{
  "n_layer": 12,
  "d_model": 320,
  "n_experts": 96,
  "experts_per_token": 3,
  "d_expert": 64,
  "d_shared_expert": 128,
  "activation": "geglu",
  "moe_layers": [1, 3, 5, 7, 9, 11],
  "router_score": "softmax",
  "normalize_top_k": false,
  "routed_scale": 8.52,
  "balance_loss": 0.00849,
  "balance_bias": false,
  "router_bias": true,
  "init_std_router": 0.0256,
  "lr_router": 0.000804,
  "vocab_size": 16384,
  "norm": "rmsnorm",
  "norm_eps": 1e-06,
  "tie_embeddings": false,
  "optimizer": "adamw",
  "lr": 0.000682,
  "beta1": 0.9,
  "beta2": 0.98,
  "grad_clip": 1.0,
  "batch_tokens": [65536, 131072],
  "seq_len": 256,
  "train_tokens": 613300000,
  "steps": 6355,
  "dataset": "wikipedia_en"
}
Below are experts of layer 7 (counted from 0) of a mixture-of-experts language model. Rows are named router (the router's row for the expert), gate (a neuron's input weights, with its number), up (a neuron's input weights, with its number), down (a neuron's output weights, with its number) and show model dimensions 0-39. Each number is 128 + 24 x the weight over its row's rms, rounded and kept within 0 to 255. Numbers have three digits each.
After each expert's rows: "comes after" lists some tokens at least twice as common just before its tokens as in all text. This comes from a sample of Wikipedia text that the model never trained on. Tokens count by the router's weight.

# expert 64
router:127125160141098138110126086109128124136117137166126144146077162118137138079084120124104160112131132113133119168125102154
gate0:164149107124136129145122128122129116222162087118092126111125142168120179105102092129115112138135129135161119146106122167
up0:196155147109155140135089104140135177142102150148108120140091191157117121154118108135132109132143115093147112159119122162
down0:127146090094138158138163138122106139185159065113114083128138081156177116116112149170184137191143122115126107102134116145
gate1:163117133130105086135156103150152140123140152131099095169125116145152129195172159126179126111151090098105131150142144135
up1:192146147121150118161133133083170128125126117149153134151126099165118093118166136124126159110123078123139184135144141135
down1:126169101191175141115134088139105125162124136106105111108159128128117121128138099112120148161066117133117128121125115156
gate2:115164162128117137151152095108131131114111101157137135177157137167128123140130133071113122104110163158117173100136109160
up2:144080114152134131167142136145105116109096147145098156122123154162117184138099128104112121110108144130110169147061118114
down2:114084133152113149114135148131124171108149130121140141140094116094138116151142129128085125145137141183121131109100157155
gate3:131127156131151156129124155093126124130181164095125121141090121122092093093126155139138099113134107119130130177136171130
up3:144134119140120163111102127113095129122083147161101118092116123124097153130138127136051123131148130087146161100181102121
down3:106127140173109129124162154136126176090113188115160125145118146143128137121112090122088122134116161130088108122108152121
comes after: " |", "|", "icip", "he", "e", "le"

# expert 25
router:102142125149179160089122132108136164171117142126133132127127144153095101155140094141161106147135105105083099115104140124
gate0:120121149155095101110109139133112134077126145156127118074112137141095133103178104161107115134116109111145127076117164134
up0:150122100127097103095117135125121121136145152194099104144104129113121141082160123156130105134124119168122123144138122098
down0:117122139118105111121108129116152155114139086120140131117153105053127101122101097098150118139114152125158137098169097127
gate1:112148126097108114134148084124120164124121104136094137100179103139156136125189118143167165178153119154122125104124114133
up1:141114126162170105136110159080134166146113140137105133105125105152155096134165146149113107107128147135131139137084153089
down1:076115147109116151129109126123134153135095133135140094146125137129081130143083111072145102130122156122134128153173102111
gate2:146134143129129101125121119135113144130147092087157096107175153139117126089126134065129102168099144107143118149134119144
up2:081174160123141078171076147074132159162115121101143082134141120151144122119141132104125134165140141114116094156141088124
down2:145131119160136125119134118139121098151121157167176138184137125162144105127163159171170148111141111143114128172114128105
gate3:144137140143138097072111111116144163119107125132117153105138141100146105082145086138130171151148105115125128127105123135
up3:145152155142134172136099117110125151155108083144124129132145121142111117126117126135107173150144173122109132128176086080
down3:156119155126148119118107133153144076127105155133135131156112129124132085121097125129162132159158123125157140111121120111
comes after: " of", " for", " to", " with", " in", " and"

# expert 14
router:111125125160115106181122131117120081161156151122125141142128137140136116167107145121131179140146092122119146125120128129
gate0:124127107165124144131131139124170133129147091128123150132146086145133159097110107089127130137112120105162128127151149103
up0:135106124089101123148114143137161139158114139140151098148120124125110105143068104106145136136107136149125154134116107111
down0:105121135112146134167149132116120132084111153115138103192142161128108102121144099106119141143120178125115136141143112109
gate1:129108168099122085141145160138155136102143164107096117172125105143114120091162126174139141125131135140128104156123140095
up1:118149118150166100116101137111134097105080142096146116139170133096151110142114087142152172117112075114130125160103120159
down1:141173115130106153137096189116142161126108135138102144093158133103093156172169151154117116094148113143110082156123148143
gate2:101155149116127103102126133146116135157121091091156110146133123160123110105113099098112174091109140147140156118156151118
up2:119169132058135101160134134120073073166137136141150087136183140173144138134123144101097143119093090166163145100134137081
down2:112095128101099122108097156131125159138114133135117093127142114076155109151095150113114078102152149122141154131123147109
gate3:119109109151089150098182137120112094133142160125177142141129172164149157111061150125120106123170128144125132181110144098
up3:158135147121106118131126198136083142153099113109139141090170120114158156139171154136110151114116150125143123126146102110
down3:110140103131112168110182140125136124112123134124160088101130112153118151093128132095092148152115076148157095158105119148
comes after: " C", " B", " F", " P", " H", " D"

# expert 84
router:124152128130150154169099093127125098154084164138134111143135114146125126175113119124098158120135112146145156102116105168
gate0:114113150114145143136085151129111165120167130086098152141145096135111165125127105141107137104090113075191102121135087161
up0:103144122111181128147099128103121111148168121133156135157146117139101101150135117132156097124130125120166122141147119118
down0:125126085147155123116130082109125107105107135118140107097148127088122133122140112158156113148091129154139130174127126121
gate1:125138142158125133145146120120120122114189123163111102060153097145101140112177137154162133143120093128108125155089152110
up1:148117149157149144155087112140130129132142117159116109130145120148111148144159099142124084111123118138131154109086106096
down1:104126092086119095136137163190103111139088151148134122115120120152092083120166139132106184132169118133134155099155156148
gate2:110129151116122126178119138130139114115119146093178108123102137140170135148100086121132144152145154134127130142194117144
up2:093127121099139112132089106131152119111129096085092144148139121168139144159140156136118109121144145101137148206125121145
down2:138107153143098123163137126140174142125123174134178146158166157121122093121110112143128103130158182106128123129126132132
gate3:121127111144136137141162137138117136153120107147117201115134171124147123150116169136144166158146102114107145120099127142
up3:133146137131124139090089176141127193137140139159094158129075119137101112138164114123113176153120166066135096153148101149
down3:104140123123116124142144142144127080108124154098132120173138150098122151119123122174147161153129158125114122124099135112
comes after: " K", " J", " Y", " Sh", " H", " G"

# expert 81
router:132130131103139109105178142109162119114115081115102109134127127146146171093115085108105125121134130105135168121134152096
gate0:114083163133141103099098131108127121122121133102150159157127121104123132123157146112149142130115127124129104148174156138
up0:171124078105158124107147139127155140107146139147137131151148157152118135132160118105159151147163119109093102111184165149
down0:139169119158142181105124134144125148180134125161082125141097149132143173125102115131170142136107135164161148103130121118
gate1:103081120099084091118118089088135091092124134092116119120144104143110110148154130128126129138122136159135124090114114164
up1:111131150111125080127121121056191104106164139060127161131129146159128089138162101151146142094096087146131157158124128120
down1:132109137124178125114104133090150144159143122128101122103117171108115141102116101175111123107153092090134112162104179093
gate2:123154153137111139133146109163124104129106129113157167117173102151110127165115141125136116104136127144148126160133127139
up2:116118118087155134117159105135114118099142129157122130117185147112112120133106141102111160126119125147140131092087107092
down2:117146083136135126111123114118188091148113099133192142088104127114092123107108123182106126137115089134123182081128137139
gate3:140102122122154106096129126130102113136079153139114128141129153122131152096114121123178130145141127136114103158161169117
up3:117136153130134109132149129122068143123088049136101124103146126109136175094160081132141138116097098121136108150139094099
down3:108123122116127175088113100125151096150080109140102080122138104116093181143108137129145147111120107085115068155142127146
comes after: " in", "In", " In", " January", " March", " June"

# expert 18
router:161157138086164095123179099153131132140120120119139137168161109159130089082087111124100135105147153162142124118153156103
gate0:094140139121098126131130166122130170164140101101108093128093086121128166108139111120140109169118155148138082108172146126
up0:127143128104158108121148117143138099181104126132059123137119112109101112116110124167101096085105163157139120137128132116
down0:125176124097154109120140119159133142137127153102102099174110094166151160123113133155108134099069107133127141138150167133
gate1:150120120098112127154107114108141124107147149115145082117134088142105140127112161137144151135104104140132127140094118119
up1:132114181089127099105103132083143068134126133132105138125150106114147140137123098126162131152081139152151126148093150139
down1:092140074157124140131093145108113111101134144147152127122130116137123137131113090110120156118127114141133156155149123120
gate2:148161152139134099126172096136122104127128135119138151160141165162180146110098138133163131130135137166154100140154111111
up2:094109100106149098128104139130097108149152141116094118127111094137150146096156117098149126120145158140142131149107150102
down2:127122132138155094106122160129102143122149116126123150121136098117108129120152082153119133064114132154084162113139157145
gate3:159153097156120110074108147133144129126140118153119159129114142134098135100104156092116163131086165135107153116088135144
up3:131119105105128138096108116152100171154101100138128076143107129148088134124137139122087129118104152122106131130103125101
down3:153139124116127132121081088108165164102124113109104175135162117127127107104133133163112155117114092147135124113164130111
comes after: ".", " =", "s.", ").", "es.", "\"."

# expert 65
router:128134114153117126102106106099106124116133154128121114101093089165100140121095172141092093149104186088129110164121149129
gate0:093118141126123110123087143155129145164129101120101117129125086128129136122155113129137115150105093108122153113114158108
up0:134102101099119105117122164121136121121122165115085101100110119133076122158112153120097077143101155161097146127159130115
down0:115165135136162105074114169136193111135157139125114143121125163131108085136143164131136139117071127153089130178145144116
gate1:129135133109115121109167103102111136121134164153129078159145117131152128163144185095150164145120121154131156124118118126
up1:150114165099158128160092140110153103101081096135124093120177117121145151124141149121093127107113131149138150152089151130
down1:178126122148112136103124084137095120117153111154152135164136139126137162130118137057156104072126120109114128132066158114
gate2:133097116142120142139096124071132112114141123086140105114166139168109114103113129145119101103184182131138118076137144142
up2:108103145143150178144152091128086095131144160147113136139113170130105110108166138117128158119173142098123110140124110090
down2:078140140057121157124130107128127140165099109101129173166102091151119150131133117131145112128143172120155130120107132111
gate3:108145063146120133143128120177120116172118138154073142117129128125134130130136095128142144144176075133128101111142170131
up3:098146146109102148124116158126133147125109113144134155102114157130138124160138120117127134137111117117097137169122057131
down3:123127163139101124164127132099148121084094130108130130110123127115141110154140161151149155167153146156131152112141155074
comes after: "\n", " ", " Year", " Party", " Team", " Date"

# expert 10
router:114102116171127144098152137139127113151135131178124156123080151130134120124155144118126110120122199115108091128119118154
gate0:114121137139093130120112175121135104147151110124133135102103146169063157078132134129128114097152167103173117099157095109
up0:112105141083125140133122143126129122152132130139121113116116147129139178130147102133140143087184135124135090149172129146
down0:148120070114143119118190131119104138140114172148114178151115104059123133126152125123121157132113141120094152089120158160
gate1:154099121140105139108121120089118145104130149101169141098150112153131104152162111125128195090160092135107119149153158146
up1:177140166069129125171160128122148140131147090122067115110118153097103089109143082145150149110116103134147180119145118140
down1:146114104164153111114118136147130118104117118097136151171164167125154111143164130107124155116150131151081173124145147156
gate2:141117182133124104114164095134142092131178123148151062125164133118097137120086125098149126087159153138129123094137106149
up2:132123137092109109171128104123139100127113139094095155127115090163127121137140095117141153149110140142112146163095156136
down2:167124109155109109146139085147104118115149098135120129154100170118108156133142110099124144130071153105113080115076105145
gate3:116123128156068146154134146108111132144112126115089151097110135110141111128122077127163131123163134136111163154122107136
up3:136128111131102163156128131097114182116092152100091133111159155113114120139149120103109135183144135106127111115126114144
down3:165115105126144104102132126080108173099129168127169139113115103147132079075111126128137113147114111109106121143136135121
comes after: "\n", "-", " ", " Minister", "\n ", " Secretary"

# expert 44
router:144105114153151139135139148133163168133121149122143135088117073104141139174152114089184146131134092125077145104116063132
gate0:135071118130128128131126190138138106120129138186116112174149164091129158100132153115116157138156102103189095089155102158
up0:111122108088156139116112134100130108138139067111138125136128102146112138142145102125149126159186156130138107147133104152
down0:128124084091136184114130122136082127107137103126142153111178145098147081136135106112109141125121152165088116094100121138
gate1:152159152178123123105151121129156135129143130114190172147141129150173095140194167147133156136137146138105146146105120170
up1:130121142148134155157112177100164121129093135116101106139146143156086124153119084149140092138101180093130138122106139105
down1:121137107119091136087150112113145133154145113149105106136131130128137119128146090139116106140165152155068104143128154127
gate2:152116134131070131124168116150160086116171127125121140145156144156124137092070088071101087089185155094152127146152136155
up2:107113149110151111165107122125120100138116138116120134136121113145140134136104122091128161070113132103138113115118079080
down2:131140140097108152128121143150128138118131123131179102127105145094130155113142130096172108096139153096127103120102108155
gate3:167122100119098116135173158118115156118120138153108138107158117098117136112117151125149154051144143141153179136112105147
up3:112118141155140162127118162087095156116122131098092118115081169148138094141141128108079089139119126106133101153176115101
down3:118102152124155132127159120171159095131136092094149147124130153154076129141153120134174133140121125103153123096117175120
comes after: ".", "s.", " and", " that", ",", " The"

# expert 12
router:142149146166120129170142097163155122136146155132105120152076139157140150103071117104174137120174090146125080134143087137
gate0:153144207165162119126141130131123204151138070130122129116160110101132170089156086109159144115121149127161114168132125128
up0:125131125075169126134095155153185143131121135092115141114083082130138148139147130134107106105125157137141133177136072189
down0:100112127088122148127132149138140153113128149156106165138135175153124109123161151062110108176126123144092150160149141091
gate1:131125156097077121170156091132148131130137096115144135109164102132136142160176161131126161134110141174155104123142172169
up1:129120138158101115126100132115155120125113144109095131105147142110142134157134090059135141102120111121157149152095086105
down1:135137098122086124120146159118104169183122141128125094146083107131169155120121144113092136106150108149120126125100117104
gate2:145114139114106107131168070131136130113163175089137114138176099137155129141091156107133118081111133127142115118126136128
up2:095133144138137091133113105101104127118125118117132094148160129128111174096164135121140136160112129118157140131132136100
down2:105126110124126108107136142160109125104188112189116108149171121119085124152127141074169113131147105127127110140102139132
gate3:128158138091083131126103128120131107184148151133134175128120122116125115131148113123175091143119129150117111137098180106
up3:129140186107131155124127127132129211102063102153102154109097095133154114154150141161150146165119170112152140158190137136
down3:146146118120158162106133131108172124137142128104130140159169121101130110093154106166148126126100167114104150144136129118
comes after: "|", "-", " |", "\n", " •", " Total"

# expert 88
router:132097113126161157104125136133119117123112103131134116145138130145119115158180115139155145114123150100118138122102116139
gate0:138133178126104154125111124085122168119131105103116113125125079134111123111112100161152081145122108123123102090107111171
up0:132103087051184116107119139098125154115117127140092062098130120109121089166156151145145153102166114131141132148174157162
down0:126122090138135117132112143158144143121133154120127130170133177123149130131147183134140151104119092094097136126099145154
gate1:171153166107099145119118115140153093142099123118103156147110132106122130151175156186183158090091068117149109144122154138
up1:137092142113108105098138094075167112120143108096125139141170122139155119146143078141104127120126118136133129118106136137
down1:118125137123164103129108103125109122187155098146167112095132112098137130148101136085121154121177123094101195114158162111
gate2:162114134138139125157122087134115132102132137105146116155111136165146149138110121084126154106170139142140144130147147133
up2:104113158137095107180112127114126126149137117142174175142140111144126129135084151097080127121080120127102151145108107133
down2:115122114099108138073136107125127175077134103158096142124136126147115117127170142129114145146107088130100139134153123117
gate3:112116142103145129118119136116153164166127150152108195148155102077097115148122141113125125118108106123109137102130114111
up3:161125130138156152117077128122088160151117117141088147137158095108115116145133139122100144130157109086145154084168085116
down3:115119143116123111085189181106119136125096123124127112098118128099145107144178145145138151093086066123147078151138125133
comes after: " of", " in", " to", " for", " at", " by"

# expert 51
router:126144132144147121133145111120134153064129152141144141149146082135125136130166062122145118134102125135124119110135108138
gate0:140112123157110131057115142136127121082153145084126136139189104139115116121136109169100100106143140069158055135120094133
up0:122125101091126164119150098101097166133142099129126103124141185147087153172129142132087145138142107153166107128165124100
down0:131126118068174156189114158116122117135116138136124135117123123134115127101108101162126102132164112110098097121119140139
gate1:129102121106139135110176099131165138067121150121187118155168140155122066148144143156135173140125118124091162136111158121
up1:161110141139154115148127131129151097122122124140151116110100143127123114152150096152108139131120157145154169091167160100
down1:120114118112133153116155109115160133126135106145128109129112114112128107111141151099085103140133150128108131119120105140
gate2:131118121174157114099137146144108103128129096098171139112163121176134145120102153133120164095159141159149121148155168165
up2:114135095100172123149111111129099109111113155125110102102174142148098142095131112165120105143132146095197137129114150089
down2:118084121172143161167084135147158149113146116118117178123133115105074098169154118129158102139097122129129104153116128148
gate3:150135095154135069118094141120183143160106132137139145101120142097156128116079085143100154152119135130116111118140158107
up3:162141114123122103152128130123133159118089144113085113147124135125157143123157098135074118151160165070152092132166126094
down3:139149144114121142114105118113197154144113142125084126097140168120104138143079154123120110116137146175152136138114080109
comes after: " of", " with", " the", " to", " for", "."

# expert 17
router:137089113119132094166172115179107088127114095131159099129095167150088178108129138127097095131136151141133103151166137112
gate0:102133139136134152138162133112134126147141075077136137148137123150086156132142100106200139157150132193132120133116124119
up0:169137133091122136105122116134142158137161137116142101133126148140167135106154141137111168090139074147153102146128103108
down0:089141079143138108126155058079070149106131114094123125148133108140120072124162124127158132087129135120126147131120139134
gate1:145135123117102124137152050128107156116154138134137121110108086123127084105117137145166109128135088121105151130160109145
up1:159158126163127122158098127116137097107146130115101142083137118099151164158152081123112157123083136109143164117147158144
down1:142131150150124116150118146094111105086144153084109116109171178123104135100143102115107148137174121085139110136123113152
gate2:156111126149098131150169159137104141137130142113112146134152111157092191097164114075138138117140120173136115117131140104
up2:165115127083113106121089145134089121132149104107117126161146096154145159169138175122164127172158142118138113121096139125
down2:095116145118167088164147140135110167097123150097155113102088154125143084130111140157100148120104151172120184138135099086
gate3:128120075142148153112093147137147095167131143145146141142107131138131116093091101115134098140135105137172120150128159164
up3:123115114147136134125136180169124119121086107133098128133116137154141113120127117131130135114130166124168119136136083170
down3:168119095109112137121065140151124122122178156105111104136143105079109084159120166116147138161113123115134177147141128118
comes after: "-", "|", "Personal", " (202", ":", " career"

# expert 5
router:121137141085109111151116136126128125120127140093146166178115137166114125139136112085102122120125178158164149074119070151
gate0:106086151167072135126085111130104148105110098090167131135137110079118168114176083126100157116118157133121085102086093137
up0:152120104086175141142098126112170150136122160129120135113128171143138171125150139108112126146123098158177137117119169169
down0:112127092176167133142103119144126137100153158158152153143117130137133136138114078076149087127128147147133109138149135098
gate1:102138136146135082186151087143114099128118140097168130101126092139151159156159121138130140164123097175093111116091142178
up1:123159177109147086127143125133149086091155134096096079088131143168106146082171115151101106138115136119112140134104126166
down1:106151106094125146146141141076082137137150111186104116093085147121116136123094159116145105127119135115090135096103101104
gate2:124133170155079109135124087152130159127145146103127166174124151096116132104086109069160105141181132152124133123165107165
up2:107136102120120129166111111161141114130140126125102100093154131142139141144124111123123124162128113098131176120186139136
down2:079150093092123112123166101116119094121127099124095200131114098097135133177106102139154165094124110117111128135147104161
gate3:160122118139131145105092102138157098132100094117110150103151146127130109106136127107113111097153118154103160190142140148
up3:106146131121075161137111132158136133147081081090127127141140128154094139112156110104144156120122165131090138167159111182
down3:152105108149099117127113164122178131112147128117144155149115135124124096174168092130110067119129118121146094178104116147
comes after: " of", " in", " the", " D", ",", " and"

# expert 13
router:105140111118118137103118129148133086136086139157132119119098178176123181146109204105145119112166167133166110131152149113
gate0:139150140140149158136125133083116101179133099122121126172116147124171156117133129165123088129104107098144129129170121105
up0:112109127086149098155126117124149168088104099141109148128148147105151121149166097136112146067105183131093132100134097118
down0:112173104171131117128171142123115111181146141134106113162111154124137119114153093111130133100131143143165073111121132118
gate1:111101113075077165104134149109127122113137115142092146131094120150107122145139143169129142115132120130141159146117129142
up1:137164142144147114144132117088151094141132129130127164120156122122123143175133181121146152112127136123127156133120175107
down1:116110122105105176204138144129137131082151137118138110110128120125133148141090160119080114122180086159132151113153119112
gate2:189167109134108094112162089097112127170164152134129172162108169143131128127108107096158133109115128133163158125145145159
up2:159143096106148100125103099094142121141087124100130145110108141151129194147101128112141171107148170152127155157108138161
down2:142144115110137106099142159138122125139143120135108145146098122133147148116131153117157091113096118154104127120124103114
gate3:158145105154142122130133142080094123169162112120137161140086107118159110124145112092138128108156160083149156115117123147
up3:119147130159068124109085161138106149149126138166116146138157149122116169089139094087100129117101178111147138138141101129
down3:101097170132108091122130130147116116181133159100147107148148114147167171140134131152107120126151120131101132129118097131
comes after: "\n", "|", " of", " United", "-", " in"

# expert 0
router:153094105106136123106163129144116104075087123143107092125100150136110135109156149171115097185157135129101115150140116116
gate0:077168147169101127105146139083108147115133153121112141128176102119101108099120118125146135103134111132131120121160102152
up0:164149125096115121117119123094170135150153111113165124093160108143109149078120108143143119138123158143178107115120119130
down0:141123191110088165128098133118117108139121121084120162116141090137135104102110098123109141079117126108106160100097087184
gate1:113108122100070141114084118145108141118113131105158148147143120135118126145147132136154126130158117138126129107118141163
up1:144145098122187180120152154092139071138153152070120126062123140146096117118157114132148121111148133107131150104165130139
down1:137132152081140165122148105134120127113076074164132149169145143166145110137120121154131164128140128142095115192133134080
gate2:112127135097120111112127111139081124142135169099187131162160144121101141105109157083121085153137074130179159096115121153
up2:089121125103131139190115114119145130145110129142101123116193160134117126110149121097142145149135155140143107103131140136
down2:095115151138100105127132166109088168098137152100101151125121105106097143130186102101151128178120105131091111132159144128
gate3:116128128116123107133095155126157161141113122138121115118150153127123128130127066091116167118094155116147137135158139116
up3:088142152110113151159137139092091152136115108160097125126124096154105153137126104116135176142122164120126142111121104132
down3:127118141101136174106115108118132114135123106122155135122130154097165142127133100084106166097070148095138140132139126137
comes after: "\n", "-", ";", " information", ")", ");"

# expert 46
router:114113151140164130088115136104118156190114149126100089134139102144100126170142126114130101131148126161127098138112152086
gate0:128064168159117129090143089106134151123156106102093133093095068115107133091152084148103106161092139092103119161146136141
up0:079163111075107107150118130135142138136118081126124127101135149160165146147149126115153112094168182173172147113151145104
down0:118131083155155104136117137113152164110097179119160117145119143139133083128173139148116141099073132120147136100144116132
gate1:136154130125096104151108068137106113113131151133110117140147096150128114149186164123173135109130127077105133136111120130
up1:158111150094108134152092166118146140104189135126123112136113132102113144101147095093163138117085111121137132124125106115
down1:105121137103100160113131116125112129138116125158128167143155110109151128112095125144117123142135152149146155091141152134
gate2:152134140115126130140107084100116163128139079121170089172143123156141092102085144119129108136141127152168119100156138148
up2:132130165125140138171067094112124142105087147125129114169169123149153101119137102093143115125118139153133120117125107109
down2:148143149154129106118175113141162112164081091110165124152147177086166112119128153141119079136122120126147130159125148089
gate3:168161085109181101100117149161116127128138132122134192119104125133112127119115089148117146140134117101109168093153163113
up3:153149147103125118140126113095100126149073103102114152110128146142100086142157078159111147120144166111166124142152144155
down3:092109125162143147127133132123128170072133142140141104108133146115098153163145122093168130164141114171096104100089099115
comes after: " the", " of", " for", " in", " his", "'s"

# expert 54
router:163132077116131188088099121094120135132141116127110133146139141175130139118150114148119141113121182142106142136158126136
gate0:122106143129133124087114117107150153114133103108140129154176129079163159138145115100140147157138098096119138122110120192
up0:134135116130163130093120116085191161114151135147127154126124110171127134123145110181121094174133116157134125149109071161
down0:117104103154175104111152118117118149120126146165124142133128110134102099086149123137071155095140123190136170142103131139
gate1:108117145151091123106130137134137108134141167128121154092101085123149137137149143142119150087129096145122118105168144114
up1:152160153068140146136105179110153131102165130094121142093164144124108118106131140169121144138080125130133170094151145136
down1:130136129131129155083123083170090143140144161085175100148143134155134126125185151149137143141118157133103130121140147115
gate2:143113157123106147151131131153102136134130143110157136087137160136159138121126136117154129111141079134166155115082143189
up2:120189159156137106175120098121142100164157168111144118142140112122187141139124100162146080107109130149141106101146096109
down2:128129099146099124141092157131109146146114125134107130097186106133107159163133140140172087140120120145112117162105110115
gate3:129115106122156095130142129154154163128126135168150121146103105132100090122107103129174133108148101109129149121141148169
up3:119148165120115123144130175118098111165113113094158103078122105112133163109155113123108113124160170095147136142140102128
down3:144088123138126138127141118116122183114054120160134105114137125111114113118137148129064164126117149156144179097135136096
comes after: "\n", "\n ", " (19", "\"", " (18", " (born"

# expert 74
router:125143135153164149142132107131115130138104153147094125090088136146113136121148128107141102127133173142136113137114107144
gate0:094112132117112121116078099151167142156149083111142104124119138150110147119129106155084088109131133133151143098147105132
up0:146092121102108133099103099144155136149160130110154124153086106119133148117100120125101086129130118120116123125140110131
down0:148102131118091145156110144125147096115147098128121085119137100137131099103112154138105125141149102095164159130087126143
gate1:122143145138120151152150124137110121147120171085130126131148125162128165175170203149151140139117065175142130138117154108
up1:167163157118150120139115158138141113116093111070120116087135109144120123148134107168152143117099108152135107138112143117
down1:162124128131079143129106120131161132148149130112154121161108114122167103112096108136065137096151154159102145139152132119
gate2:136102130111136133113107108150069146155144144112119132165132132120183135131098137082087188111110115143159111114110152116
up2:126143112132131098131139179109166085101142110122137156106196122149095157147161100150121093131124130147161156105139106170
down2:160128099137140119130087126138103166117102154148152105130135147145119109162160128144133163152121120093118115141091091120
gate3:128149119124146107125106115141158108168120124188169152160102139112132127139108136142110136114159122148171104145136130149
up3:115117160148105142121142135116067165156102105138105147135158111128088115137163085096095143157097119060127151127175089088
down3:142118140144117109101122168134124123103131102108130123122124137170141134090134149127089139079084120119101142122195127149
comes after: " |", " as", " is", " of", " in", " with"

# expert 91
router:098115176157129127202147149092123098166142179122146102123152146148150087154098141082097133108131097143134137112076108146
gate0:155123152187135146092110140110083124108132124151079132129130101133111149066103104148155107133098061166118105115110098154
up0:141098106104149120086162151100136129162084160115126128102141141105139156127131099101107097086123149121104145153122094150
down0:166130116116147173186149135124109134124156148094173131151170090107144157117127118097112125150180172119132110159165104128
gate1:103160108121093107144141129082136089129110131116135131130126159148144125123148110125121136103128109135173146108178112088
up1:115094120126186117139141150094130131159116113125112156147169115138133129145135063104124138120159137083119192134135177123
down1:129105107113138124150107119156154138159086125138105142159117126045134142114105115127122107171117148089080177141139126142
gate2:108114125107071109122135090121094152163142127170179134156148133127148141112141143095140110119133172187149155132136167134
up2:157125135131133066112119144153124118119171107093095107127139176151159126142128152138153129075151149135147143167156099145
down2:080102084158110148118126144137122122136168075115110133075113132124124095138115170161136149146125113116101145108116156121
gate3:148119093155149096073163149126177104117136144146113182118082118143163106162133116102191112163135117142132136132147142138
up3:104105161158115147113135160101115156115085112101089132140130162179119119151159114102104152144127130144143139103163125130
down3:143154153138138130103135121112108115156154173138171149137141132113115153104152107146094119144113116153090124169139090135
comes after: " B", " H", " T", " F", " the", " L"

# expert 68
router:142112147107156118167094123120121118167151160159149117130116136130101126111155066153143069126102133129105119116103118150
gate0:124115159159102102091108129071123123132153089112129136139128116099103124104119111137118132150131135124112100164130127137
up0:105117081104178118106156177125166158097115144102128099113165131136108117130103139136093129159115150097106101151132146114
down0:096168117133128147121148093114175133133111141157106138141146150177152123118149141123123077162117202109115120123124133124
gate1:107106128117109140149150093160139113146159136099121118101179123129110094132159123123115148123119123151166132134126164148
up1:154094135120101101139104125140172079150163129122131138101179123141099124106130091094138126135054144090141135128153138129
down1:135098097112126134165104117113119143128151134111164142137107173163103158152126122120188121137111144139098157128130165136
gate2:109166198120112080111144119148113121187121147116119126132118129146147108130095097124140113094146127132140130113114112102
up2:130122134153164091126111124150153145159117109134113103135153143172077150138123087158086122170160127152157133142112136146
down2:147143125142130136126132119134116126101086173100115091184134109154089183126137123142113132114113151134098131137071123089
gate3:144129123143116132118164145156113109108163129076126173121107152123110128142089127101114134107142118089089123138153097141
up3:125107151135114139145128142157131135155084155119136137111102142114138142125116101133072145127081130136134130125140085138
down3:150106104120117140154101107124119106135141110115128123140124108141086156076085111145134123148120143114157161114130116116
comes after: " a", " as", " is", " with", " was", " an"